config.yaml
num_hidden_layers: 9
experts_per_token: 8
d_shared_expert: 64
balance_loss: 0.00311
balance_bias: false
groups_per_token: 3
norm: "rmsnorm"
optimizer: "adamw"
beta1: 0.95
beta2: 0.98
max_seq_len: 1024
train_tokens: 572100000
Below are experts of layer 3 (counted from 0) of a mixture-of-experts language model. Rows are named router (the router's row for the expert), gate (a neuron's input weights, with its number), up (a neuron's input weights, with its number), down (a neuron's output weights, with its number) and show model dimensions 0-95. Each number is 500 + 50 x the weight over its row's rms, rounded and kept within 0 to 999. Numbers have three digits each.
Before each expert's rows: "comes before" lists some tokens at least twice as common just after its tokens as in all text. This comes from a sample of Wikipedia text that the model never trained on. Tokens count by the router's weight.

# expert 102
comes before: "the ", "a ", "his ", "their ", "its ", "this "
router:567572594430546555500565586464534461355529498480440522486531523506527461400577511461392535475469483508499511584517457452511434509550477418481572576540465511488550465461525475678540476467488491526543545468528526497633535605524529466524494454491517580509477557445531459514456490470486522477
gate0:509388513509551500419566446568561513490671473431575543489498518477506531387491489474565489599442429554608505503534458495510466450506506404537557469436533488450499510450467508559494363469496448398538547457536513455521462586416651508503464517510554558561546586495553521503449488496480434523
up0:595583523538457543546550477558459590509512503433452520450550496566533454571469527548548592405501431476526541567534562473463512447459522580536443502514493530476437460465520490433476546526494485609522492467456426591465433493547434495519477464494522562584527357500468502474462477498521630548
down0:497479481572550449542478543585564476497536448447430563462468458469586513498511479501544549634557511494527430497576465508548495522526500450483602489417515491525438539533553558526403601508541468488522504443484506424502505579495486415362556483470474506526501475471542418439569492502504449539
gate1:570513482411546514596440583511421505426573441567460516469524495527537608447448495521456482520526517532441544585439457482335562580544549439453437502478562515536468428511357438496626490452481426426510533464584544355497539628459491500454569531495509491508560499517596483488457421530569524488
up1:494561554459626516507498552522576470534479474432489375480491524417525486460490540459528515516529448418553535438558536576539463542581434436496577471492507412395474600595565529529531468583495456478460529497542523432492417502431490430519543529578553511417505491442516511493570490598538507403
down1:530501598524540481512498548454565523475500467544489503519455490430445491495406468489483470466510484502581439420458550551569431498509456497530438477469463492506580454409417481468470573559526513435543456500539502516491505512554464565488511560477512504476565472381424566400538541474417434440
gate2:474556458456560503510613491458431516472559500552459540489542516567432577444480570504554404411425573531438519552577483453483485549519495525537513506556450469501482535511596531541484522468544471523528449512511622363468487512517542436516452492478463463461570512542490548454469509574491550545
up2:526526478428661491594520529428408497519541495598465525614537429561457613458470539573541504493468473496419542475588495484479486529537550506501539465598438502508497474511523558541553507398523482524566439475410601493488483518532524498457565548449564523569579443618533458417484477520546457485
down2:524550472528478478423601473508564539482484488482473512539544430513456540496485511457535467493443522475513476477454441434503531519493501489484611565585438573468537571512637571530472564454574555469517521518537591432458510505419493495553533370563502514535498516539558548570468511581555492558
gate3:484508491452409458506552514505470443499467500485472503511549515561391520478465486474416494449551565523475525529481444539505498435538519484499562510560545508485466522482452527543497538501572590643578407523536510453599535533508459528450500553505547606542513433526564524514413431511532427453
up3:561465533448479525478536484481522513527501574562508563428521476521488567474512577510566466401478406530518445539459474445422410580469434510518498498349510518515528454521490562403522523437485440519523482478503502487450430442515507533474437531538477507472467534464501399418435466486484447553
down3:475562418427500523505477520531472443469521570492478466530487499497446491456500501502470420431526424567482511543566543453504518536577515541484472493496463385506484472444530519418430606516494525442521443449489544509418513508518521509548533605538560535530475496529458460501440537504517478424
gate4:586525489409502516434479468395511551553462545593458546531531516541465441552412451432484465561521461538531602599603425500454568536430615503535459547504545532474480532474382525493528404461480612423523444498553513491533407472486467529534451453447468450544441465546623554521523494444482521494
up4:601541419456526488549550530509500512540536479533523525534492420529480435460444528424467510373465527553594533580566474478539580458529603516528481505485521445445482490384474533541491374487422524457564602416590451425559471555550550488572431536445470538549447484434550508551483482498521508408
down4:447487498501507532464519428521488531530443531580460474493491443474463494566489447439430459404492554556404465496429492421503493465494597425534557523618501559514467604589483437474480511439333515466385582433541530525529453472438538506511453434476515349488467457559493369552492471522505521547
gate5:555470476478542453411497471481518492466486485561416500390473553550642474527607485504445469519477534477502409498491570483476555542529484573520459546564467538479500415480593513527478541468562607565463445524517547454429507447522483582570511450466463578404476511576524507512523513557504498507
up5:497477455483540467500447579378508496499415481605526521391515514557543519500486457484504475484502503417415458594449538488454556481515536535439399495572498523461458479527424575461492556410510504419482417499509558495446558547444526605527544483531503525463493510521485476475533427485533451433
down5:436514464559540483486567496465506547510454486548503500536509433430493520500531427544473465633501517482432488485480444423406542521538513630458440500413536454548589538417454429540479481407533523530484494544536528493409426446442510561513556483489457559457481460575498584579475483561460537540
gate6:538436480462519612475450513478448531475480499539552471524532484458524500427528515490446532449442510504507495434510448543420413488555516474477460629576580463546513420505416432525601548498440476484526462471497600494596479464571447529450454461507510585465425520492495479496440462455530505486
up6:512431461400462519540444471462513450429550446523483423545524559498486560473569528561402529488534507535467438462489512513471363480613477485428451599511536485481447499482479527537561493562509476500551466525533585497579545484444531540500509436559486505399417639520434578443434439446538500393
down6:432538476513537485457460492492476617493441382571573514543480465446529474520514494368455527491518549531536565488523452479449421540467542385493504526483498518595489570468456472547508608511479488551590515433445490565501446558545454467557493514464486559513519437457519410501493463519566513556

# expert 85
comes before: "the ", "a ", "his ", "its ", "their ", "an "
router:558642542554579661543600551509513468439496518507531473555528469516526489442595466424497479523511430504438530564498537518467541536526507534448506494508438464458444470515565477610432482428501473458507574489447450484561515496633546458548558430452584531411460554437474470527522592505526527481
gate0:653549414496519593432537485506498476478465500486508439472459470520486514550556591473594511403508524489406527437522446532453481474531538504475528512413430527537444480594517512520477494540465497443529546492521484515537490542530508555590498492532477562454391493505564403545647560580474477587
up0:534501457532526572470463533547466435554372485527518374445486408499455512594519570479523486427552449416432541416459498533463620482510567541384480515493439381551400492502611485472471536505486455511518572411494473541513457467537554497553538463497508548517400510544490507537547482517459497508
down0:482429439520549522516453491514505386552543459540571588541489452518500520562464536474435489413435530519450500430408566453438496437476486508564553520484481480534539535492501543470481417488439433456477463583561424505497530565460454521589400441580446586492556475434557401526543478497416490489
gate1:387536502486543493539498488443544494397449524501473492560461484507536406555467511546459420427554492498397533596566561577436472451527540482529461541487476471513508400529446507459456599505492519572440531522428468602542455496485465492455466548504577462487479560482508432492497516380452549493
up1:561426486562559480420479481551473458563568518483576524481519511440491449473527525499421497569485539487496477435479462471497531550462464527525450514549482502539547569585559440478514490593585508393526481523522479416397532514468534532450439451459440463561519346566471516463499546563480577543
down1:542469487447485528528580596489439452572469634520543501470556536586511536557441503492500530552489510418502503552466527581554619541436502579544562504520452592519469556533577493482536498487505516510443469585585480407583505490498511582505496539475471472440551427581539478487497551430433536602
gate2:524492435474501559492515574429511452441506552599503490481438429423482442525495513480455427474473496549610506485533436521480437434513477484376450549527445469570500497470591465572431514480455483408486509537435518570528401462457473523569496477462493495461469524508484484596595648501545576478
up2:525559509525436571486511470508416522505481521581481545486469427449566571490564418459409488489536540551524442517457454522391431420570408509548399494480535437365462406532558499547523393559512564466552452535520507494489541507453499528463530455499457488487527491416490433505518494396519530514
down2:492410463485458507431489470507459515469471516484532542541396424437431576506472452582420504508535509455596454538542528533470487501546525492540427512499524505492521465471524486475485526590441446472388427597500551476524482505480515523402479438550447519478503473412548504491669518440531474424
gate3:623583528446590605540511514500516491440479495505473505502494535448502536476606428428513531577468594451554441534487497480459533557492462598521509445397564493536424445571500456485503438587513454543511556523569473432435453475579437515531585472462503479449442520500486514534553445579549475476
up3:508486588565549488524480615440565501547531448563492543536555517516437562337538530454501577478555439518584530479602508485511522578456396536532521457527644405457516356513512486561547393532642431540461529477476410506490508485550585461500512470442557574538489443466459541508529479421488519447
down3:440506391423670487554456613499524565602424472516521474510474488516487511516436551614475432512523480461541573569455447402423375437515551602423508442530399503482546499495475469506488423450490501491489494563526502447534484435462533459531477527408503543409492447514451524473480435495498465525
gate4:466532374482461513510493509543598455516519451504445398527490495525509480536501651545505411488469559529391515456438539446481521522522419622419533496527501542454534455486440518506364668443509482481528445502420480546456606517521463466634518481450464485459412588510485437535509482441495437530
up4:540481464517534546530466605554547481532595487537504488579470479503465477495530553567528428467461554503458520530510444464514541492465522594417472513514470475493545449449441450564482585528494357480512573459461395579511569518524464444528404502480505423465461624493479430562539580457505481482
down4:519513536502488470495423604594522543440549424498568521485571517470522505496562483438482535452556435514535479479506408390433493569519483480465541512427482523477507554435521519508415424434463489464564570405531477443488501543527448401532418515494580525505505504344416459546536491543461505527
gate5:541429520602535545558417463464535507486462534414482458535477473484486488525472523473514526499560520458392471540451459460504477543474535493446479476517483423509521478484600391546441546537534534503536516468397507572486513445571437486501481505513541464491520567514439455464527551480487531459
up5:430523568524554452464519637477439492501452567474552621486527457532568479565512482419476565515413504476502516400463469508502494523437523492499529520512474543501490586467522494487465481431487503448493489484510516562456434454556479558422512443546459415549507497490457597459504419479516477541
down5:594477464486513510467554393511490525545600548474508440442513545519536531452473465591561555525408505393513504561588528603467583506551584523560525478421441518460527483480562526531451474416495447441497553549463487443425514484413548504430629489522530491472503446516466473423554460476486463457
gate6:562562403522484521496598534530589489519515557496511505565496545400563364502467462453527424453408540560480452497414537607591524487492423440495511468489400479461461514544433508521398510514462511558424445528561549530494515553472482551524522502575568511478432523398475444563542581522584460514
up6:494427505539505544492459467489434481476462488461570511439400499583449528386497505529603508496449576500531501515526565458499420575511544576538528560487476526565429595478507461520504600492484454422461481503446577415443589507547434524534429451471460443526585525547495467507588474506455569521
down6:494387553543549447534506463499472388537535541418468488467485573456536532536507568490549503481476532530460549502519553509549531509528548553488581548603477470509408496512519453491558603471558607484498599517469461530500485511422562520509556572531508447621529439503407466513473504453514500528

# expert 243
comes before: "the ", "and ", "which ", "but ", "a ", "who "
router:522595642463551605495554498552495435426554533429449578506497563481481506458476492407454372491387553533498494508488577538520481528499447448474459493489511483487598488459608529575487475490539422514468501493545556454511572595532486500536535456485490530492564491486469530510495572476474492453
gate0:519519441380512583484480466542492456475522504437445579463497528513428494546508505526457472563463543496585581448517566509549591474550520561510542459513520483527448506483557482551501463526491424465455466510520612398486473441484470441587563554485485481501447441532593524554617506489441515559
up0:569578505379511530577539465618487417477542497482398565467431522521452539589498499540434490495454589451567493492499544495530604501593588574454518502452574499485467498494617522562521510497571434533484446496496560441487544524476481478593609525514503483557415469511592498538565469476483563528
down0:548510479451523431465416443531501532435466464551410521538457499430500558503498439456532449494477501474487485493429488511444563510561589596533549405472436523501560454537530511450483429535458561439498569486586552536484542475449418460536437604554610535501512542454469498458481509571454479389
gate1:556528546501590498522485416519592473500528481445456524491563508455459512487612515503556449478587523488554455509490534589507474517423550412455485583617505439496584396490579516570537501558546532413563636507506553461524533579588471505517509518543518360435535498440495468467577499557489474421
up1:509488546524490516433513498573547529546620525533533483571471476469456535488435505432496479443480468499452446406569490415536483439430512537499551470418456453520489482566497487451579497432472505453516408510480390533489492522474544502484401485472520597596491548512522378437401556441582411531
down1:424578507483547470425548552523418449506525501499552501519574558433438487458430471453547582469547451485439538468551505449495482433467558511472512557563560456481501406467511469466563592512470501493461451566536493498512528480550536496421570534531487505535380470615534476514536430451422538584
gate2:434464565529432533500500481539465414510424545531527440477562543489352410422460488549451539484431526545589611460528547530571552476556459514533479493513490452523539446502584532464530581453496516569446456559437387485468554489587469437542446446474440437555557503584445460416478492498468476452
up2:587558451493539430435483544483513490511557496480461565539487459509548648502547545501528481522588464506453432521445460447392517514423509502529527499516499533466448492454458496450483372573516492440522538442560564547485465474403504497460535558540564565496459508433635533568560458475501514511
down2:426493396459403548477521551463570465462443540496606448481512528419549464460555506515424588498443585445453580492500504458532514584478522510443547479487499547556470583491420511464572557416499545491549408437447438522428450480567569569572492489491596492520496479478468443516443449519575442457
gate3:476451471479547599493556512463532396495563487459497536542431482381498465491476493525475526532432536574612556500466541427494457386381480485374451518553453433472617448496437533514422444435544544465471464493522553504460544604476605511509497481589493458523514573424486582550503486513536489570
up3:575560570516477415456479530488536576488454512541406523441572563504495492509527505556586463466588353543464482500568467496534533524559460482604498489441505507487451521517535464469526552539621464517529567514557462466509475485476546514482529508475483469542531502493498402511511515446446497485
down3:493515453422490548586438463583555474587504450456415384444609480437490443496538504516405508483531534412477441488550497527500478558565512489456485461493408527578495473519502509573444595453521503488498437482483537444480539568477436459557482554441560538497483469538443521590510573435516516530
gate4:618507583468529463572538436546575474488566540404456507535562532390557552507485459471510544484416522466544499540461502552552577438494533546614545505576452466471541495581543547493452483377456424407523624483492511473530447583499461445502463544527496529472521515449396437453507511554485463480
up4:483454402517515494519481598468363469503534548487595478366453486560470469491547523559606531538588505550519485395557407528506490539467530445512497513466532528479366550460460529474589516523501512543568400526472447499521587518532579522495547511458476485514424535555539438494568497517520546633
down4:449473500530455602531537550522459379453522573459537574499461482481418503488410489469525413515505571515507496533554601528509497516511498523387538480566468424477461442475496503438548572543436522529391390529475525593434493395516506579548519520471527528540419526605521482548460572483581498521
gate5:472588491484552462535515571535474431541479470495484475612487528439443513482524469540508544542483516538418446527495439620507437592553480418570542557496465461574532498454475395481568460476480588419444510491363563545476535482470487491469589519497479569455515472549511582457523404475512466489
up5:494565538504513498575514585533500432543442487464358539518487482510432521507404480584540520505431514601527522561492562564512523470482493467568510481510492475481630413421495561509485504516565602597455513469420443578476443452519460468558673460441523547551541486470437548533501459467493394528
down5:382562524443477548465510480532559457504492461513500436570477517492454509492557503492563628434493416500476556532494358538513451542574511479499515546469484543646545542438433550453509483482414516470497455407474530570489486435485551580477474525499427543541553429509479551579427470422480490446
gate6:573466563430488494494451508536439548459419498566447495473511459637488499543367435492457480450486518428474541616522545511542461487515544508472534541559462538470480520559448566537582523415501576525462467502517523575628557539519480563420540465417463538555558468546524559522490526432480466437
up6:440602429543495562457480540546457439557546472448493557620403584469465524484476570485458495538550444483532533559499487505442549345508476511472463486477521512509512481500482461497462471557507571461516497516555577483484507481512547577590538574540583485535456493446516467418498447572559581518
down6:481534521479461553464472631496534421516465433514475351486535601508499428460442539478498554566467586395536531493470455591540588609504459420398531562495437499488369484518497547504480462543547603486560385464457567503537604529587525509493486512471487469553493519436484488459478455491575458520

# expert 242
comes before: "and ", "which ", "but ", "who ", "including ", "with "
router:532547657501516600551524491567507472480496498455467436532531499532469473429557535433407452474442559456538451531453521490509489566495509456483461513450506540518485419484590398490569517504516464552412453500532513463546557549474504476508503462412494555549531456583519528439478604459512505439
gate0:518505471492449435501431413531454427527486516420485484431520510505464437453470525503462547418466500523491451545465467509537570445573532423542500530419476560463544573457404509502480486491451547471521446403482494513434531430471521596528475476417424468466589493551585525514509436412473413459
up0:521553538387556580439517592474584534488570504621518480531458541471538604523517490439526535463509418502379531554646509501507415589465510469525445410510499495532552506509564451550512422511462513519503505525527574499519505569534512532467392568544533599450510498502505473543532520540456560520
down0:520509531540484453444511442521403497516478477525527475486480505514504492540573517477492541615580536371608619463505592478426485470440546543480588481494541475542493488497525524421508497489625489543472473488431420521524442447521467392469480399396635540581495507506462507507459491543444552455
gate1:425487543474447586516481410506455561509541481478504403584530511510522602483558481359461598521522491629539459472610521588516491550502500446487446451505511537422491466594545451541462383453429483394460527412544512424487455490518386494546463484494554479387468460512428467476490523571512494463
up1:483494499565457424572496412513463481492518456406553388464533435476521472483523569467474525570482535447484451526472499431468565497511522515413555529485555450455544458506522467422508500484549404450536521486547396508543430547448425386477579439494484433475421428558521485437497427498520498482
down1:530418553427578498459452485578496495550542354484488514478524559581489518526423523564456432483459469603491497551529483501566533449459529542538515582518524587480535457494555570566466459475477486585485457432562557602593495514486540433494538532481537603404467403468499487531412540469498504481
gate2:506526506417561487509495515531406460531442517521479500499450527426406541440550610530524529429541504467409478520507462529557482612518388438561507542484499489566520596497553444485552592517458479433469498476427435486594539544529497493485418524471463569456491462538550536469474543474499498450
up2:503529484464465453544500429527471458523461509471500423409409507580510445527450440464486570389436506489546524609476470496574524510553491530515542455473530584561548527555476545521570562457525584484449432500559511470510442406510517552483573489421434546567533479555513532500460492449499452497
down2:445476549505536528507489480550479478574487399536430548547486420431459539571520426417584520486533493528521455439543541524448454564592391481436476513474462460495555527400621445475550474552473491566535496438488498570507528565529572564539496497499482503514548431516503458526493546508453545484
gate3:455497577552495573465467466473457439443537550455504478495403422580583498495491462474583565491475569495471417497446465581591423485555485555489547451498474557511455548571581562460479437495534399424510520497543521485622484538519525583518540485473509429478502514424495392604471579503494545605
up3:605509427470548484481561613503539541535466497508509556438532630520463542549449560471448528492505463518505637550571530488438617511451509474571493559548527434468484595515427507460540518494422544468526506512473485430444494422539380541543451412560496519503400551527460482537489513508467512520
down3:469509593493450557582496502468507486508550674576484424501568500495430517522479561400496434527517526503470503429458449563383539469504441440532428555504446433487494480532456427531510517562508559485520648621423565465470558579491496474412443482520573459582518566474503536532431475475604549530
gate4:501575502490508511550507493537485527486526550463518531536397516492475513413475484431459556448436503515562569534392587448486529434535506438493518452417456515494491442468484538549482441520469563435504451558583652435533515556486518536463495475481518510500479535451484511468542447551475456550
up4:534561430409527540505475481516463552559552485430601499576454512507503517423410531528480559547510446486504490561402531468451445470570520397507501509537368553466503459440440450538506478559482539490551400502518573539470539542527417555564524520570529460415447608496517518522574505550472458518
down4:461519482565519387511514557508401398588526463473535513562524495579528533560530517454452407468507486548437540548527534467538504384498531501486562585476473460469467351526463514350529509558528560583486528522447465525515519422540469512507564444451442468458526533429507577425516480507427382512
gate5:496478518468555590533553482482448429503465514541514470564454505550492595507569587504512514555536535573498434514568488537525530508459516509595457574545411490432445499596540546411421488536470432564573539477438454495572476517492509461576486421509475534448494483460518504483435538544518600456
up5:509530387539447455430486518444440523459471537464529546459435485530496398367481395455499510482512512520538467588531507574508402509616435439482549475480518492507557557428500561508575500411478487372473502485561551485480468520515574530447553532492510530437471534460565467530534539483488486535
down5:473532510534496489543481487514598477546490541563493530559521492526486497541500502562557507465521446422476489516372408491495505551565509558413459475407564505625509529490559454499633514411485511452527544608464481437522543480557463579426442521511413520476569503547485474489486528545434621531
gate6:474521465409548513523575438476569552474545529405580512521392540480622469429393511397464489474474486546499412500515550492526602428479520450479496576529401545323466536529433454481576513539469458383520499495511568514485537570476497535482506467499527515510378524432595527498497498540497527538
up6:442602498527510532487520439505617527490469526462591480463496485396580443447452597421441553451503558571490456455487528501551623469543426536462529517412443566389527535556518494469567519522488466492472481502552527452532602561506554500437524451539454535511433534432514507574461540532477530511
down6:532471483451458522513478518495512507524523512486474533493429441513557482445540500492454543532499466489484447535484540555611568466425541527586407617464454485436542509521392519527532439550478511535573519477466492546495564480525523535502509348558526473520518533412458601508521447533529384496

# expert 103
comes before: "the ", "a ", "his ", "its ", "their ", "her "
router:527623480527552660502558544505524490458494498468481536620476502521472514495503484444424512484499465511517470554474494504405524618514471540452516489537399393519438479496520459502508484550601562511505539472464515518462527552568483429525531525521557524510541481500532548464462533485374468476
gate0:460561480547609479547418492458458463512521446546567505443484505419461490458431508495527583418533543531571537528502430483599524515497582483524532497484507516476435524548430439492575436451438494421577579461428441507569528527600479474445470522487486642544506515534490582494422528457448372496
up0:560554480426502485558547549541582502481462505485496541598447483552462496473504504583547516461443494495551429573470531504418495464521471551435528525465572497482570472464535524477542562502550523508450429520502560486512486484427567588550501529471525516471585464457532486456499434485613542516
down0:552502479500439516493570522497594469520483512466492583577493500512567531556529547448493516520461518388525417567547471516505517475402531453547499512448501507539566518428473518495375487545476558568528558429506482537454473490404470455591489513527499538517556523428429495515570377465527530507
gate1:554581491501503514571463515474509532455528475517509504530605570462538500480568401569405601393463505420481468518393502524534486596500512442545525543487493528467467409567463547516452560518507503518500445547505502529592493497490506421448467431523589516506433551507500501478511525564547392477
up1:450427507573572508492439465529482540517439500505619476400565448489566448563557559509545516548492537499534435443627411500496366503472596544486483588461494523574435521491445470527581549512460552427488558509434498540479469474500513482481466479431417471498491512490500445523429489486504541484
down1:478468478536511546545538487502441383489552523463539490490512486502522457481554555417448474455515577507452537439568514631423514524586471541546585512527519632552460642522546418517520549469527497486544452467458444603524475525605542504456463457490498417461457436489487449521530560468410514495
gate2:405553452471495517522448401524472505526467522503422460485470486479482511511447493581476537494540554528545501521569545506530482573551538531562520537466353376492601488560440516513472470485596431574436400581450483429474498449487471501510475506474531517461488484564532585451498536526460482499
up2:434479492484554527553525463500430583425447545543436491531353507440492552430456483525461529545507448406532520518476456468489436549579559520584462504461492499453518505463483555485475471561556534525481435414570576476440563508390471526519513481517549451565580510457479486445516415424502604524
down2:477484486480505503554518481506547540496517443496409517470509484495442509505592494499416536403529559482448491514450409452433493552585460458531541404449528505507484533459511535585543503433440507480524535400517574439557529430486612485426504495472499505458570513489454459517446440476467433485
gate3:539549511420501510525512551538458560418520518508492522475451456496532533561527366388488511505405464478379432532426515525404572454533551568511454499457513587512513509505461506517462464447503425593524489501559433408509471599548528533451440451493489514419457482422511439504511453553417476430
up3:597524521493516513543461470486402609472480543450399570488493485545431478512502501489471505568533573481514523452535459500467520533601425445520499538458400463414498573496530503522498491505633511562490423524571562501473528531596410601561533608487419583450489443552518534475573493526463579474
down3:449473445476518592543471495509427507553515502512541524556514608570582564416525536552528503538513671434468557473541477509437503599409421518425581502566583531481515472469491488500497456581580471553478593545578541498508605488576511545548485550425515494455470499565472545511415511572575576570
gate4:510548527514500569495557552453488493439467507432401526507470489422496504466565433471490526554537469471516533581562548472422517504558440436529424537540516481512483419444593526437456419543457503601518466529523502449437552484507524620547468563444486464542493490500417592597563480575486603520
up4:508512510599481465504417535525456436470509530494612398451517398587487483476512557459543508471513502496480482381431517554541515588479500536474520519417528555497563550466476428528437579491500399418491517492499578549547498538503475472472408509526523487407482489451541340461498529460613507501
down4:510511530513444548518461416481540409415434517445432458420467544431548532526479557397534457514508447498533442552491520541586569556578540484621446462486542563574420560494431425536473473487511578386622482533484546514459359514429578566506499517546418414520484437513415514549483572438471469406
gate5:605499489301509550524508526478514501476491501514426472564495535406492544475562521502455527566426513416534510537492479475434467578599525534450421467535535523481408427449419518471468503617567529548508504484529572443440512444585497562518531461379500468444496543525498536430495446591507450478
up5:586492564472454464555460459568597451457525471513465429530529544449404494585538612541440411579510509483530437573478574424463553576541460511471511514488490480484527539546528491485454558463570483449531506452435470489425520591460525426609532574459441524511544445516453473615488537463475489510
down5:481446510524411448496417529562604478506548464531547474505470497502542559472487485439503558530430563437528465524463532521496551481469485516514531484432537506488624530450606517479533446500452443418584502544507425438574509540541555466552482527520591472459469533437539481481540437501474500453
gate6:628586493482466550474586586403508545450452541483491477599461550527473487480517503435473439476569527505524502468508496509369491548426485543425569540558445467526488525477477480514520486585564542445499502451381516520475500574539468461534546509518517562524454473514562492498502525543426570506
up6:570499526450418512516493515541449525424448524509494482570516577520501514516464478469420481474586490564492488540435527497432555483496480592443525525534434431505441489500475442418561522577565584504549471491332507481430491491523538467469507482552521523511428511531553506532444491506391525451
down6:453522507512565490515499461594484579596479491545478573525549458486497547465629530496493569466503507532575456466500469485426555515564568480491567473502460430555455535450460471526530413490473529562487539410545477541454491592561550428477521513447529482512559405474482439460545535512433468531

# expert 16
comes before: "the ", "he ", "a ", "it ", "they ", "she "
router:521642605438541599526589562583501484514502515500506393465532534553610452512533474498430369547470385526533465547541461492494457545504475491459507501510583459469515507495545537580540426529513444537503454518476477475556533483548516466494520541463489497490411409546514543528524500502571442485
gate0:553519507499523513523597485491530374446551532550502425573539425445506520443505502519454509412430483619495453504529493493451479570503447434484461543469443508451447515475492479524480495420518460548506553484454554533602370616445490452527485403581483540506456573477456446430556598554524462529
up0:536438486619407426444485482553443507492482494370444547474538506537514473443488495447531468488564571458500504401525556538480542547393548441473527559586530508566441515475512507523499592518509506478501526573544484438446565527541548517484507538438432379470468661481585512472515586452457561487
down0:433550443493473480518442532442534492524576489535486517466545592459500490425551526444552401526585539525484516483496525535554500512453499454488536451563501550584414507472526400477494430527599556555498444442571599461430448497504477528510496501427537436571624510503485533441442528441484537446
gate1:521485474507543538526391540534471409507488523519404452537443567533446487370479441515493508512602386455492609520504471515497502558547551551487515448521566553429518476424505518461566496559427445474428518516510458509528475485501478518566551522464516548532438433527448533506536442593480454486
up1:502545578406547510508492543472544519447516521498510484446497549548495474513541516508490563564560468541565464498613405435531429531524504498486393502543477534438555513493425530477542490436472562478559447517392463520424475419598494581450463482437482522403530617578492466516515438512548418593
down1:527509484560570474476459564525534495462449432494613485624419392494486487517560490443485575562556421482519522531531497509474611515506467466529498470509423461482533498501615458492421420516562552591555535458512515487523457485490518445524495578470494505477568415468446449353548463488526433538
gate2:460610491537455504542509485442454381534461454425488400438465524565531388554440466441480483582426439449561428576517548541542496551500477504502408490602494501433561603442497495510509451486474452541545520507588530483444501454533479508541466517411432450546584502532509504474551489516548501432
up2:564542534506560534487474542385519504473564495524475453432570578501441470427530521516491392492552404433546584517542503526487497477516457489558468580498555432416532491427444542504479451462447556509524509407363424506514524410498487401561517498453530540552535440433606537394493484512556437395
down2:575548465449383532468444486490471564414432433590457517535519518474546483491476510513486534439543658555505551498461568425508485530566532568535574441443481448402540588550443488495494426483519491475508528549516575603516486489447475475566469451460517510565474504476429456550498505544492507459
gate3:546514496523590523556496516513463539525584541500445470500485433436561536494477406547507580515483505419530557602371496539470467488536469489604529483581467366530443481597464518442507495530535511437572489556466532552486617544571400610551461474483542438445470515465499498515436458548431538500
up3:558492549418642548550431554478507566497497524623483417423601518477569512480535458518462579476467449451475550562450457512467450467517542506518519472503577491559471463583541545447497506481459489525529515490496449518490485500558455547549466571404536459571430417461460483589446425505454493463
down3:455454480503571432582462545481459505497506568477457487535519490415505493491440486483480571428487434444533545447488542525536510447458498480506473481561450464561493412492455435508504457518459552547504481484486441615481548437421493443477413472471529486470575503516507467471465500439446511542
gate4:552540470439496485531577484473544464519553534442437406440425521527447536547484498497522563538443407423447520582501529456421502583553612514564501549531524541439549621460462483409558436484516523404463492490476474479394527458475461426618533529433492483456537589482480534524489479520536440428
up4:564465496401462572497494547496534458487479445595512415520563440630442493561513526510504569547393418594522437522523560506482459438494552472471520497539480483554481604460498495515490451459416436520398463516432456450521447541378472478358456487531525404440527534452481492491524514504448448536
down4:474522497555433506577521539481565440526441429532467498486499481420446552520596408446433464584476449542527441623558411586547567488404534455523431398525512562598541518475537449552507490495494448525515542390554475383562431578508530543492435539576499508501498500525465432543476522514459423516
gate5:472473462434586422534496534397492485525458523456438511453488568500515556457569450594577510400441556534473544608451524519482531493418451509549527493487495492484546523556449539500440518454505482571553530557523472465579597527504484496460461530451451460501563539468493388501413488475473594537
up5:530440465530533586521522452520459462478520591550525516521531464539498373560491533466435562497499442449489484380478487530444559535584461491552510541555473489517506549442504449419479595500370579469462484446407497551482525414448483510492424477529377552446426471449533465543520552482452531559
down5:451494479499448477529496430492494545542412445525485559485510473520531507587513525494486496540572465451447512553512490469433494540542548500445553460578525474515534507497581468448412445412520550468501506446535542510504432499485461562505542412463426511523527472517549463508428530525537454532
gate6:481531561528565540486488547440506482469468484486540594563509525405533532492474471473469577454520536499471581508581483521500512469477488535471494543509402562524567553527517530483515458526468530495536498509477445453548386581541560489481482518431422540461384493467486525438437583503569571513
up6:431515545524473483465553513510360403467504465518515512508531507454459509465518576390506500543545476548569516490599494483432523556481475413511419573483526532467519426503490464493540532460618470440536455477476444477556516524541632608429577548587512450527536489479533492468520404523519528504
down6:471476487464480624538562556447547486417554491519468512481540500465578485554500402457586443576530497508461437437516469547432547581474495551483522451570505482497539458567372499568568541563484426491465481557465533542471479526586531515446485472510480528567486527411491471469535447571431615442